config = dict(
    n_layer=10,
    d_model=256,
    n_experts=256,
    experts_per_token=6,
    d_expert=96,
    d_shared_expert=192,
    activation='squared_relu',
    moe_layers=[3, 4, 5, 6, 7, 8, 9],
    router_score='sigmoid',
    normalize_top_k=True,
    routed_scale=2.5,
    balance_loss=0.000904,
    balance_bias=True,
    init_std_router=0.0211,
    lr_router=0.000629,
    vocab_size=27483,
    norm='rmsnorm',
    norm_eps=1e-05,
    tie_embeddings=False,
    optimizer='muon_variant',
    lr=0.00171,
    grad_clip=2.0,
    batch_tokens=[65536, 131072, 262144],
    seq_len=2048,
    train_tokens=689700000,
    steps=4802,
    dataset='wikipedia_en',
)
Below are experts of layer 5 (counted from 0) of a mixture-of-experts language model. Rows are named up (a neuron's input weights, with its number), down (a neuron's output weights, with its number) and show model dimensions 128-255. Each number is 500 + 50 x the weight over its row's rms, rounded and kept within 0 to 999. Numbers have three digits each.
Before each expert's rows: a language model's description of what the expert responds to. This comes from a sample of Wikipedia text that the model never trained on.

# expert 52
What it handles: Conjunctions. Coordinating and linking words joining phrases or clauses, mainly and, plus or, but, &, while, However, as well.
up3:456523420441490529503495483503442450509597552537512424520609446502493504357507518424434575492533558548586514524445525519457450546510585447432517448463526559522557511450531429539544506513575464505478505484568492470380568411483486475427469505584485507490600438412481546528470509548514535480575483498526559577540495528468425533473530494558429548506454551477549549514538428525521491416596
down3:485523464500498546518504488487501574465610560423493586464467608504420478488512543563480417404516532567479487478461536508539480468364504612475472536508513502501372520630537557491471505477522546516465500509461479500563390491565413590489450460523535484534433447512457516564524566532462400484482377465471558487518415532543425507441598540540525495515465436445508501526507539536463537441517
up4:526622576467428472493544462393471548524517508425498602529394524563504550441624555471451570484449493554615544541534446420458494545507471496462604411481543513546470514533554496421452444500433405587536515498531450482479441396454464499577456423508515509565491539459502485573411521575546498530446493521486554481472565449557458524573483518395495486558488451432464477492495447482593440435424
down4:526479464482504522438418518485514526504580443522505579428527507590504552445425541518467480530581505358514458493445513572557541487543418563463544482560492579517587554506442477505513543435512442514437538538502488582524506482533485511476454495514479467440462532510523500510602488511510420416622494515521550543475438626618545453437465423517517489469503445554467635479379486401478541504479
up5:459429414475542576448500389564557439513499509537403662462510512507463595547498483461534513460460452462511443521503511575404624488568441609580538538437500487521492555495434494478416458454523540517510470527469447495528494452461442545555492411571536474559553623483505462494577594510627452500583457536515558524531591516547562507544585489578439428494512430470560523476466515508470458451538
down5:451425408466515586525567482521533461584430444464527585512572579424426498483479471494529492464471609524548446458514455421488437537483516570414560510512482391478438517462423493482538512453483541454494448507509465496555425573485571482496521580357574453404481515420506496556506618496565475426495489478525438502414507454428511486510494443486407573492456537514494505433490552513540481510477
up6:483450474521443561462442487488549504488531559461438439474548548445505602422572529457428464533461489428483526397493602485506543487559494546464465516534463467529545595544448427540456544576425468466423475424540546489472474527448424472540614466518455446442437498533526443438566555489580483598575534490502476443495502473534453553507540540525480523526427496438534503513539460504557591474469
down6:453504520521585546503453537513498488579507520532472529474461486452514491552403550526580570549669531510512544600453513497446577519476452576565516498387530495451542525486466518562447459372452552546457382532509532586598506592530516513489512554564575557528572447442441642555487417483434388514535494557502498575500554481466559527586530446439464490528551493527486469483444497528574448472539
up7:531583465516496572463610485435606528498479493591441492550529585517485549489545557559480571484541501493414506430387550570418499458480547353488473501550420517496469453558546454531487463461465483496586443480439582489491534558451437458485490480402420552496493550487456519406563523485523532506509543371515575532527537501448610505540410527498585485533500530506495543499530549531488505567456
down7:414488476564492438488505438477530555504544552465394524534534567507495472471473538439443608543496603498565507552501474495498470602485620507462533472572499547498486512585456527511541515506551541563507535469440487499555477528427520514559498486534569444559476477466470527540527479520543442490607425583476439488482628460489426488452473453578529468586465473458435480468522558556493496465555
up8:488403564479564541561518459661488534530511495494473489509464478559578523529509519591454534510437516540530508482430487536617430591446440494603466536448466514556495546465507546445536475535469564455521586402479455509423522366525543577453469538570456518450547545499500530500563539460479493540444549503455508358533485543448467538493567450517439530530502525510562558551534530509513417525497
down8:506547497567468448520489570435435513448560533466461561584452494494574543594511496436521559508544465563586493438598473555539455576431497454520534584469445486493550523513471551597611471434522482535451385535434493359435518494444593487477538478514512466446463531584476476529559479459480442456542447570456522513534513611512475413488358535510502486507443519444445534548522511453420479487481
up9:453513478452504518482563377531487569506434532422490519599499500517532540571537531504466548573526540420438448500459423432576531505532474471497539439490548410523579496526534481595496442563503400591394493401468535557494492501509516456442529526474416477436601569361462425565478516474579443587539469462484504551536483536489584479499490501511547526564587622416451488459418515452576451443460
down9:444524509536502455564484543507624468456514438544487487489494494481499523444549472462492462449463474583503509480436470518597524506499533514519474518551514505584521537522434480611576440496490543510520472407493420440526544535506418499585541528546505623484512539533496446472536542515505519460506584475495609489572578592529538533511581442487449501516398507505567592510520519543491429562407
up10:416544452507469494570520485481448527495479600540439439565406452566459479461567488518434475476543524458523532425528442503522501445543437556420482462592461469572592464471463435529520491514553540492529498466465522542508492349444444548579444472484507456375505589392479520579476526576602526577474460532506520544436427550566485548444547410479500562412369560460560416550527482464657458458515
down10:521503518538523534596407515560597473566604478560511487451596599518544529430507442468539454590519505475567534482476517452517449541502545404560478397506548530422513521424569528544545531499400428417544470480506567518381508506542436524488489504483514498504550485476511516445567516500555485511383555435537458511527544450407591470473453439452442542450530446520511405539442493569415454453583

# expert 63
What it handles: Sports names and teams. First pieces of athlete and team names in sports results tables, often eastern European, e.g. Vasil, Koitmäe, Toksport, Valcar.
up0:428491578539488511509412496485423465432444548425466520517533555533534418510552475426439489590481406561499502501520580477458451527369511502557429501544447430488509475503544500517527522527425429419518420485460514510536452506478513434548598573436570473559452507502562506454438481475538385421468454550497512497485480490466547478497503488583514539498521473508535491520515452440527546458519
down0:486441468535511558614482579615546514419480426495571553416498556530524502485479499487516507427522390460560517468549515502496544485472556458529459432541507565464546529505580483452515520497492539412572558454578491474538451534618540466503456537446578536587517547471503549495521501403549465461463425452587493527529525586495410546523500503406450492526512528480555450526466540524476542389532
up1:457492632430471553661353559460522554476518462518397490509588566525575407519543518507502456505451373476489512461500540546467570486447523582513498454522490476458594471507414456515500573432574527490532475467585495577520452571424501419530489516446539589451491503477561529526570445512516455516446542537545541563432481453488515479490397532474536473487475439513528502463537482448585451519576
down1:419510514533547422369590541477544515565478490519522440506563482471464468478558443502528505494558455461447460577509524517594532498492509523535442508573524483493564486540525533554440574502493519407524594356491569414446493547460508392472495538536544551513555453451505447560502437460564617418504526413466522497448534523541544467606459488492519572501465366559568572508449404475537540514520
up2:429396569545525578518445436506500490528419499538471506529478570526564519638536481419537565473394568538458426515520497473535449488481503520515399476498444474349467420399525482499401575462519548498453468532544536457507443519444590541464448479524459538499388435466558589526527514465561549422501457523519496485512539617492415479531534547488484459548535364487527488492563526420503461468489
down2:489549569574466551591491513488495450553515508594442495395405563580496445459547495504507532499534548387528485510419499473510496569464533498505402571454474471461430377443503548566452594467438521511516529437480530486506597486476464637517547503480463552514552469506484434494518610468533364528531515487482534539601447545499498476555426402575505490481446443513531564585485563544463454534533
up3:509441555574552569479507488585512427577487548422508556488536587460528515422435627417473556472578547429463475465494512562556531452531527550476513449496426553495539444477473506434515518593412433590524465447559518501539482487470529477491582524519457451466445456512483443506540406542435506512527494513466411575523466486484380492533483466484541413491501530548501415515524521461492491535526
down3:484488487616502449521387506513497416452452436478471487472481554567505437450400473442420464536473501551537437568568490504526492473551525500435478422461518505526482576505452504542483545559413513529476438495492508434518597587583508477405477546577400490435520557591511538530486452527418429583547466464536549483532559496472472447513517492439508479416470552500512484495529505485452444521543
up4:471515570540564471533507454517438488503481421474514600372473483515436465453539487510544477514509562491420562547457574483433531512561524586527533432471480568518516518590548549504483586486452583356527557522503402416558516656503433498469507446468413452452460567527509444557526573449456546568493501496419463551420482423475522516578519453435435425457423543527554502484514467525551539553518
down4:490529428445540416472594474449559447524524355486553572452447489573405483472504658536478500538538612540504538562504558484498597461505550447551537498559413509575408533564543580560426524509396452451514588554456501476400533498644474484524565539515413459433528510479479526477508518487436478545459530556449473480415509528469521507558521465509427475462524504495473438540506482458442433488563
up5:467403474477562452511477474466525613449471540524500529486560587499567499453566508537393464502513469559506521450548588483427420486477523435569440502531549419408443501494481417549558454557422455525568496526527534564549497518511413459473554501490522444508544455456481454487428498476532461477452479473474511516515424537462501530559408508545483546516479499563458538458498421482556488414641
down5:437514459454527462515549483506595440520463501569431442516477482380490447492497439500541518401493491488569585521555465381477594469385492559526526465513420526472507512494494481551462519455381505522528473459515453530530649512543408582519486476536533396462461424465581531547481476444448511465511539504486434471547542473515431466502557469525482528506399585499458465476474498534483459424528
up6:569419418426449525542515388550500533492483418434443563495504532464502378474550582571494511513472458554487492559431468470434417490453488562524528476500455480573477367578542428568528516523532488452544505423419501579640540574544519422506528588439490478496448519456419436524527493525543499468531512585497499566508482533569479518485484523591525500497466428510427541638544462496543521538506
down6:526589491512481458462535525479517490545487469529483513400510432480452572494522494521438561575529508491425391476480513464549551359583491418520466558560416511430465457547498527473543466432551539458501527529482470472458518508478440556531428475582575466489655627564489563469519444446523492511577559531430475571428534464441571507502432449457516472528512500492495488509447577508508503527473
up7:454507541460415500510456489533513457506482524530547587554459527511485494479491441462496537426470506471567438499414543501457500531552509447525558474571489589473503498450537498480435503519555410543430547503429540493575511506517477382514470508418472463482519506486525485447565564429469528473480380585531438466416552470580470463431518442513400441472555527541415585477538410532578550502443
down7:524450512514467570445560509479527593537467493489501516465510521521467413524435424489603473539510527529539491470403508511523572519539460479447480578562533438432512457529491497425538471517497516539533512494441499486502415467575545497551499612429545469502461514487572438512502464458435423480526524470497522524466527437466497478513536500404476529510513433512513467366364531499465590520488

# expert 4
What it handles: Foreign name endings. Final pieces of Spanish, Portuguese, Latin or other foreign names and words before a space or parenthesis, such as -ão, -ón, -ius, José.
up0:576521500621468505501556458475499478523499532493509400482533512562529520575521471471516527583394563518538499523552502536405465554530470536541432547501466519503496540553530443508534479517365462624524456453449504454424513529488440453491493529488560475472439393427558496512568435588477511598490493548476521438472527504481550507571605525602533567455525552454471410548522463487551489497456
down0:620524471494502607481564493584524491557499534507503446386531546492475471508520527450475509452531546526480576567521521500492580430450521453493474518544509441478599527494490550456404448505572491479533497457502568511481421557452463517541531552541494497483497557562624517464527512512482471482552596493489381531544450527494575500371518467481499483530546531592435460440515481476445547482540
up1:540434534493532542571504538490443512517398459484406598481487586503493480629504485528555496562529569446467535428459419524533533464524457486480506481525479542507478562503498557549336523572554439546523472465408571489503469605563450457566368520435453412526569447500539517523562450438520489527541491394566530542440496483453517529538589449562527567532514522506500543503482520516510500502424
down1:508441514486506431551464437498532479480484518467531462484482418422496463457538548516522549527526565538480490547547519521496493485458398599499479417429437423535393513478525570555458478523600599500451603420579501440532538370507520583393567474531467544495511606466509442555489443574543510444513444443478369500470516516494513414572594438492607482521437436520495442477453503552611457476595
up2:457529514410547474544499466435456467578535484423499500490575565478442413475454450487623497475471523424528549394439388460421583591461493581533504454443458494525526468505498435450444484575549570455491561495505533437398450490622560474568571487528503503486505521520414607532574504514577430559475542500543487488454481462522462500539502527470482534537500452498588603595452478565531456418551
down2:535536493516425458467437459582508491562515458570447437539490422498417503545522471434373474518546505450444552420393561466590485565395520437532535500505545419476573514471444519530576493528498389450553457475455422512563492492505589581489602437524524455542495486469519502481481500648506601574562547497400483529507528599414500530613473444467467463575495517529477521571396568481505560490554
up3:400549482461481456577504540491498569483479392513544504537541437524435503464495468589508537483471526472447642404480428532576509452483496525482457571549482561414579531466464460519506483482527509491441555432488464475468559416538408554547422479547415381482500483572515456486427470535575420526543443543476580540538475507525508547542553545483495545470509460572581439458559511551429544472448
down3:474552462489462578430558463556512408542542550533407444512522427526515445464461440447520457422514459502549520470602557446579460588449583563430477402455499448483493464523484490530412494448508496562483540510534436445551440586519509570503528479434541524581622507530593588488542518515416455510511438472454533471540597433420443469501455487528456608428459557486439546465493447535444437506552
up4:503564561522561485472486499506482487556475498455518495499431447534469534448498469444505404478474378413427466478362543467444458420466549547562525443537507397414466515500415481583481431592515395559452476532481506538531494543550571591417507550533522449577587548476486481508428587495467460527558453502526508471465498459579428475534428408432499523443516519469426506484494547525520464541435
down4:511488518516540569524474498444408493486511486466569518445521503453584555596439468514537581453506526467538608491514433435455521420492540520505451606531568587527497506494490521488507470541473472516607544486532532476505499518576473477491483481532472475486457543437571496522447471505556492625476461488489501551579477591422525486467455545538433482496579486542514558605451503523432531479415
up5:461558465549526553499547504526474579524441547484484492566462503522406530557529477553493476564492559501511489470554486439593523494529501467503562594498475451465488529578555491489408510527493518472515558501465485492508518494495515364431602506483505438539554470479426470526467508466534513593534532625574450470516472509514496507432637517502439513485440521475498471539468552437485440552443
down5:487581480525482462468519508457358530561564467534445428561471452580475521448526522520481488506635546593458528516512474561521500530500467462481426474540450530544513613516376486453462419483447490412602495405569502520574462481450528535516523533517453552570482524560559515443458498490551447441539506514516549539564480552561539519567510412527528569511569398514483545534544524461484564402583
up6:475581546518459458540420530491457445587511469503458478540557573597504549463396487484521494495507472365526409508485551450528514488421502439559587492466578354536553542671496472554484493490550506609538484526455448503532437473551549592506471500513444479489586486522484482457511477608465483590477447604502468532480483484395500503425513555547444422507584403434508535511513480516544491495589
down6:526504518541524408500496485455550467467486401540437528408475380492447494421476469511562467491528523502535513511518480471478471463530486551417528519400579585581412394483474561495497558532542480585426553537425487576445434624534460578518527401487492478472367466582518546469462345455483562488483530495489510512468503565424482477561430479474474674460458430487482512514585604528405582481579
up7:497556608498465577473382549516370520469482479438552549463557602429449533528466554568483449547606444536526521532623508547446544403497422387552534512532496496534458489522478570467457512496498490503445505505456456428498371502421413498527474531477536453559507404528466512414431552373523453533492535548422422488506519477652491522551369478521421524487478537484493426502504436523482505537428
down7:386533521549417566439538566486495458504479617463529489608517490486499459546543479458450521583487576460537429490538514481597517441514556486613498438459517569420448494473555498453537551518529607503411492425568509478419502525471592532484557509393462625511457529444470449460576436447472587369474523486570505511500480445568441489506502531511483431422410555467476490539375485526528602514459

# expert 57
What it handles: Colons and list introducers. Colons after labels or titles in infoboxes and lists, plus including, include, such as, e.g. Family: Proteaceae, including: Museum.
up3:531521572537491472541551584495546598464517510429537516440366533496515559510525487487495475580512519455553445397466521533509576468444473505626522465590623503445505480461588540492576522448490566463513579507557490488492560548543453453547500479496443557531514539543491521562446593533504603473391592446434488486572531560437569485540518404447536478444497483460470548525509500528537511509440
down3:566565518463399483564561516445613546507491511509440488603444459555449510386470530557488530492426470454486546479450451461442476501515550532458500540429516539488457462435469466475549482436486515587493440544495408484500463624468589477442467470430421586553459527504537517509510538515522565522560431482631449552451443520401537557534507500522485515530441457469478476557403528500510525553449
up4:453547505491442485517484441502488476516477529519558435536458375521440479511532497458506598541463525503516509494426447447469446461375464636461500585382481546451561490589512483500476480428432571530588492469435567591536560494452554501449482511478420485543616504560438549442498498542487515523482530493493547463485482456488531485558425429550504513391579378547537518531618494592512386526472
down4:436512504561504496558476408569565509490484517538497520521480446512447452467520509484532534476434450503503498446510489486455536508528508512469468457605543421491514491550444577540539530454556518540522509582433408515502446513394519446535505536507561446433446523520523493542481589436549419450544453495470483501521553589491447425543544576523561571569495469509522573485493405443525556502480
up5:523485481537440490519521477584470549423431462411569460485392433463469561485510426477490469510513562552479464467451563527474540485545549484483556506487491536544578487445491423497517563499522518556427534487362479451455524535445592479501506496508465485436365490417511523518489539511509438520430486482523423474514555561422497482503492488502476529493461568517506474481574458626423568454513
down5:430541440529458516468591538535513492451482529558441434550472466490534437598420494453549500553437487420490395569477481482483534422518598483529512473558514455444396593479472482559460456522447557550504477490518521517471525525536561524553535558495501431475508512505473532448506455442499388496576467445465530535492475515484550478537520531535539539419497420490435620389532473464514452495513
up6:459552516512575399494471481496405535468433469503521537574433514562484516469404557502471500435558505382506458500509508477437530637397499544535492404460473495506563507539471487452596494577445519437493528500546517496499440506477601466583524472489437518517532438520555493504531503527529506531600493540582547543534449410394469422502480518520512548579496438479515505528554471559624528508474
down6:479563515532469530577493436393472530476523578484495476488466545577485564501562498465486484461458549500470424512616494471536464492407451488503427530552522502481517465580486458518397512490512477417480482498539519480479438365455539540492485542614619523583479536484457566436550451487543508527436512446467451510456533425457507416445445488482474500623479517581450475499511526451429535518543
up7:462541495620457533517550434514473467547539421497530461496492591511387494528434481440458503470523491434532471489485405564492424437500410508505503496547481459396473520504469496671511484517476552562480426534474530597607509487500503519418522492413504352483496452513471476472472449531415502369510530552434487558558487594568482495466456428537636449477483486535553495536545512643399545617464
down7:477467448519545506486511491619445504559471514497491490514532534431481486376508465570595558492577393432484545490591445504542436507530467461576463431500527530520565527443394488550526504443501478556388566548455522499576499500497531504557453542413506506465550530428471446423527431586549483450452576404592446493422514482399440521461562502493480608608464492611476604481509486512569530491577
up8:464578640488497507430410453488503502456547510575506455587486453495415573528512472509412488569520473580452453500454541549540451492512434574476527479465439510532501496545451540506449528484544448404510431460477570409490415445420481519495386492524518542520522458486467434540548450475416469511520530600609529551453480459515464513503423544566540420489522470468499489493481509501487435598491
down8:566415403484462543515526518565440571616556555503470498446513495461614457528534589494541487421533467501544537442449451405449458504481492495598505549525535536403546484489444466458524520571533617463527537476498461555573509519455462483455466463468531487516454514423633510521605528580453432466469497440489550497517561509505568540601580514537458456514449592590496574572450497524509537474507
up9:432438531453460502514480514593481522518595557564511505517510542488440507495549472498534405515516523511587431509505397467497419547454561534483493563406513511496445467468525426485586438516414545490447521510408543531472522537480410445489525464516497492486518550488592418489406494543487494548469520496383504409511547440485500530413526550453516574472438490491388405518462506442405429589534
down9:531545515519559541437460535550470548454565431541482482444542507515614467454548450439477549455534493562509487480610531484510502493549517406385503410569483568520505464511486483487499481544496516504527550490481489446521494493400480513515508497450413435521499547530442556448533545519552506542560503498515512520535500552506566400478435569481521549458482517502548475396582532475452532531584
up10:479476389462438456376449398523498499513393533566441518508516495494567442433522572482494519459488477387548413496479500505455487364520509498496461556441466543529451488578409530513478559533595554433494507543496529516411441584541542430525559432540543448547512569546462596539501503561531565470514531521509516414384521439517467470590503438487454474474568517408567550428468458583528450546503
down10:507562461476516443480502500433421498543565541602546445526491484529511569443519440535556479577528553555459448521587519504537541537510458592450438426472497471495533429485589499526517563431493542447485495497514408529503478479515609450462551436538534532532560548460480469594449571432547453485409610512571553437524476423422518533442549491445563566418478572537528433481557534547579479405462

# expert 30
What it handles: Infobox field colons. Colons and labels in infobox-style key–value lines, such as Coordinates, Country, Location, Genre, Died, with coordinate symbols like °, ′.
up0:476467551514532449465491569567440437474567506594564473380432550436434608536522538420532527410514514559438521475509476451524561613442473475553491614539528516515599513488478514495525455547502593487487500500425461524499494532476467455449423440428492476530449407479537527521462525433445500432576454522391440414434522451539462565508432490435477539492453476488530448534580462449465597521602
down0:557483466573451492419463458608461477440516463520576435528571455573462561413517439449461587521507527480603551477408564458574619457470562524475515564497475541444420487438431504514638511488546473528507482372518477546455495558512469509499448500491530450435464507547482505445522486454535444496501433523475500492653445452554517479471517558439493453486497530627527476531503501559475520443521
up1:441538433544470480555435404432526504453521546560514466579582536552503491525504600472509583506491478426490497570525465545408506528450482528567572501481473467460467543528584492482514440487426521454494360386454573480561553603444517518477473442468446494476476520501500510457600493543535451579535508492512617487492491500476543519531459466527487438497505501548501507461526465474508509537386
down1:472546512496537448611468547518561573525430647468510505430471579517561497512480568503493478482491467590514596471547535556581533527499529540415520536492547508539538495478502457409619346483537465487499486558533420447623436470521470467482557446518494473452523402487510474513506522441464450463473563535487503457516497400494578502380505501488481428429457578510431578489470521491489488569498
up2:530461487510369513502494468519542484490440492448517537527461431420543527483504440491556584477531464602416411583477467467472452504498487521466510457420503458502494563471445455467632548459429567539403445422456455528461484478479430465521541440471539470441508528483573459457606425523411448531479525582490439456599479533533547541477568485518439471463549477501498426482586456544459493524594
down2:467412453467528521517413487499366466489505477458549527490486505438564496568481557607437507529493535505562536475532465589632436435472423460506563471376525461455564564524445538601409584468641366485567498499474491480496477479452531490512522555537569437596470466486458496544466545485462544607490534444470446586442513461564536453543449502519466511467537509433460549565427505576508487432491
up3:470537494504456470489511441581473498504466562421471491516457537439429463419556511506547513470435439538524518517565370501432588520498394518517551465520496490395492506520519547564539506546494442481469568499504535467556513449456529502524437411457493374566440362459560534572506549499626554519465429503534488595488540495596417450478475432438549409563517496459580544509484477525546532485462
down3:485544486547507524518573415426497471473482479438472490448485457569576519457484465447538632545559403509510540554527574669479401529412569589540532587513505477426477429470493441399479565536524481549513482508536472481583545440499578531543584437450421522498426427527553563505454567487457498518483544423551409481467424431466549483490571494455551523482540540489404525524451530462452423404592
up4:442540543494539553542396498499506489498481427498532474440471498518512457379510535472626530439466467449509487541469522474428540449474440506439508467482488450519547572587529512463502552533484559497507454573449569549601445486456465460427554517518430467566476514497435523484518493572504444481522436502420470449520464527552603529632577419537501521454461528463451517444515586443432536592495
down4:487574457436577437510503427522465509482541546547508516527512617506507512467537528624420534550539419623578562460517446447494472535446430480413509510437495602467552403458580520492442592464468530487487384442463498502555505580510532547527496509546473508531524490571615534465505602574387431519442468480548465511497509525442473493490569468587477447561506479498582454526493503483496443499435
up5:573515496515470535480420374497457548497614465442553509478494487516530537482488422507598525495479477382486533440417471461585481467530587562544508633488387538458441457477421524467508423509483500487387592564475583488461487475466530499466471491433481483480594569454441498505509472511488518478578501494505469462531478466438508466556562484567467465443474471512480569451542508527474648528460
down5:461509585492577515487442509469536414544604511378423433521448435522570564509449501526566531410528447499481577459559443514500457594527502496619515474506473534526476527446531501532477538475515483446461595509409476487583533380404570563558451525559569476556582458467469578513522533519537459469448521585572508416539507528444458611507486503499587510487503494526446499533476478435515451560403
up6:451489428479481568508464498423570427593565567510458512553490500577595453608470564461475499513491364540502519546494449538549473497525488515477565484458503585471504522467514446409529527472432501527528474448542468497405487493492482513534461521525526472453451575465549559504472416486442508540471412514516565543497496541520433519570462499461544522489414524511490425452595391453522582462551
down6:387557524435518545512529534465569452566456506518508531527434512569495562550457521535548476512528490417515568405542546469508425479503411509490531529501505543505360630564598518516440450550456537573530393476523523470423364596515405594486415483508550506531539477475480524580521485477392560529537438577537490426471492502455542574483464516509569547508434563464573454504581484566451460440560
up7:469568541435621518561604481508493496513420478505545540490549625419501398455529537464490518563452555553523550531432435579490459458449455587585421466531490507466418527600477597525498529541557559473545656395512480503533414493520482613556489491508477541509561516555551487486461468528522500521569505552495426452475523439457431473454596459534522478471598506499475476586507508585582467456487
down7:603538596464437471488445512407401530474558509523566491441497493431445564468440509485535486495444427508551562503524533533520452461474432460531499538472499494561415465520493423428539535491499487530501495537488533508478442565492494519453552554479418563463574520455598439453601571534396490498525520498427405500562509526533518480584473427481493479545531565592417506589591446471501469504493

# expert 55
What it handles: Foreign name beginnings. Opening syllable pieces of South Asian, Arabic and other non-English personal names, e.g. Vir, Gur, Bh, Kar, An.
up0:402528513482524498552513504466545508533532415388494540523473492472485448575464486620475474494528474560417577522582464539456461488580516522427467442472451470551485491495469422425620580476538440525506575466475415553501525609459460459439590468475524540499491490537440421566493515568459522417573455537437450470492476435508460563545406501508522422550417442434417542478430456550544487528519
down0:594484481422587592504538573525482529505448493426408527394427491463512415448449521510450440540556557475574575552495481517471482422489485465488445423492480477536554480556427511438557460450478562443530524455518462481457544494462425423379489490482528459459525466543453451496416469483423535510495403506498437422477463459504461478449480460480591448468518448523470532441478413551472550519424
up1:565511474559439422458429444545461481471565470517608472576467564462533549500535433532431487463427470539537493442489549426394514487431585525565517539554521420515437463395472421468486518588454434449578481592482618485512442553528502553460461542540569511481531519396431473472532452399522480450401482502537501542469445515509475446547539518449509495429547486545585498549505612493570517467449
down1:561461494452443489614591426479460417439474498532513507635465547532459514556493439484449508482407513546456428407388477417464502557593543545542474566563467406533434482546458480537529485525478417479485492474508539478512502540547533524381450658483491426476517606372495560533604475526454502409494486517466516498466471442469552500446501541513483580525443510506464522549475429551399472591404
up2:568502527582570438387532517502461447509512492589520465535576424451473454476631563487537500567547444463466439450539524481571521616550488500493479501453535458550585488508481467494543570537483447506383403570538431441574518599546430578409487431501509543489524521433463447559589496439453477399490473540472471401509543487562453491530499526548519516553533565556394532463496553646562499502401
down2:525460547593448422462472512473496578575571522494479552489512534533476487550521543417482476453507561379434464545457556462476512507474510440470486537442562523493528479449465509504515470550488453524485492547453491476493487433487408511440501516633566516477512433579485463526476529372531655555503461539432546458545480532585510376549614529540597492511436537545517430439474647561524488498494
up3:434532459469515478560596502516479505442428509457555519429562488424470460421477519581499457479413472515529563545479462475458458448517450569470546529559517445478545535502575526519397495429498566459603505428412531407549405564491499415473497497379468434486481475542506473458522406520465459535505394568493508573465466455458518538465483441493511482520544478498523567486526434434532584487514
down3:458555502492493477563520486533568455589486482521514444401467493523599478487519499525484443501607423484570461481474543454439415512565444454541500538477509464453441406493442417519553529418435454472428520447489539528470474545516409605468463548506554492483517507461564433504550424469487453559455584431439389576522478469478482514472584466491483465513508504540537481435479473513599591436475
up4:563529501533516460474507475519480629413524506465463472560411544582511525497506471517517444496535518452397492537542477475507530451458559565521479450507404482506478466465517496509391520465429581488488466491477486379518492550552520525492475497475504493535513535502580595589492549429494509425451611562425307559527445515510588492588462492533472391529493620542460504408472504551478517483535
down4:481449461551486542477529475548442363482537633503437540476453506493486531385440474429455546499515524494461476493508469559523547430407548563533547441488605516476477433557504467531481450529448538555506569488475487532473369587449529525581514499442457558532456489484602549566607521468446523520502528542437509471427425473482447614536515492563449474497490433497421548438470595443484599444460
up5:520455511464554637528516517476440415445497503501431562434400500494520467544480469546517516558552540477524486530488567368498468465386504548537501527463559541536494514559475539457507414449484446431577407471546466524484526453588496545443517436544544517477448524530364423491462507476559512444479500546451474432424528418473545566547485572534455467471531482562475520549489489596526524508492
down5:491540444466481506564450481469427499447577482546426557447441531514586492507482566456528390460493495518487533563475485525486583518527516558516596510473509558524499529519547489597477400489608558508515445455472552400488477538499454449510589472543552452478505560546394578442481567501432615500475427459427492438452506559480498510470580514461452473525522563604524527540528493524399578464566
up6:474482513555568575492565472523356509608499521486458443429408552483515511425469432406478552464501476515474494401510519532477449514489513504488572587556495471442590499453507556360430517560484511510464563526457467628526505540549485549549523492461467533414526430374493554559517528547508541561350503498501434446435467542556542574503425480627456570470580590532503531588484475427540460559473
down6:470478514402476427517487580521424532554458534483503436474636476438534488480479503549486486495584519452492476470579451430554498469531412533513491511479498561391507591501571565503489518514470418474447470417539498524424471531525537570491524486467491515373553493498519435496517517588483506516466541542560392455468378527504504553507455510471506432527451539571526608498549531453543516522526
up7:542490536484451500404538451517542384533483499618509566463393511512440483471491544508463528542551533451434494403530415521405512504493456520591619365516407523526519502488592505507491432481484539540509505508545546500576565542478502464621384517478448543509559498494466492570503501558435505464454457555507448467477466460560546475522578517553469482484445539539565480527473423511544506455471
down7:500552521524523559497568452511408599608521447514539544492556509576423491556432437552547577489437535531481490472566432508464524529517488515581504464437512542548448484466506548544475592416536510553558547491530555400486545563565446418487467421547512474503497596504447504488538387544463555476545454495435459535560588545569509525451509403531451545511449431440524450507455533480490483434522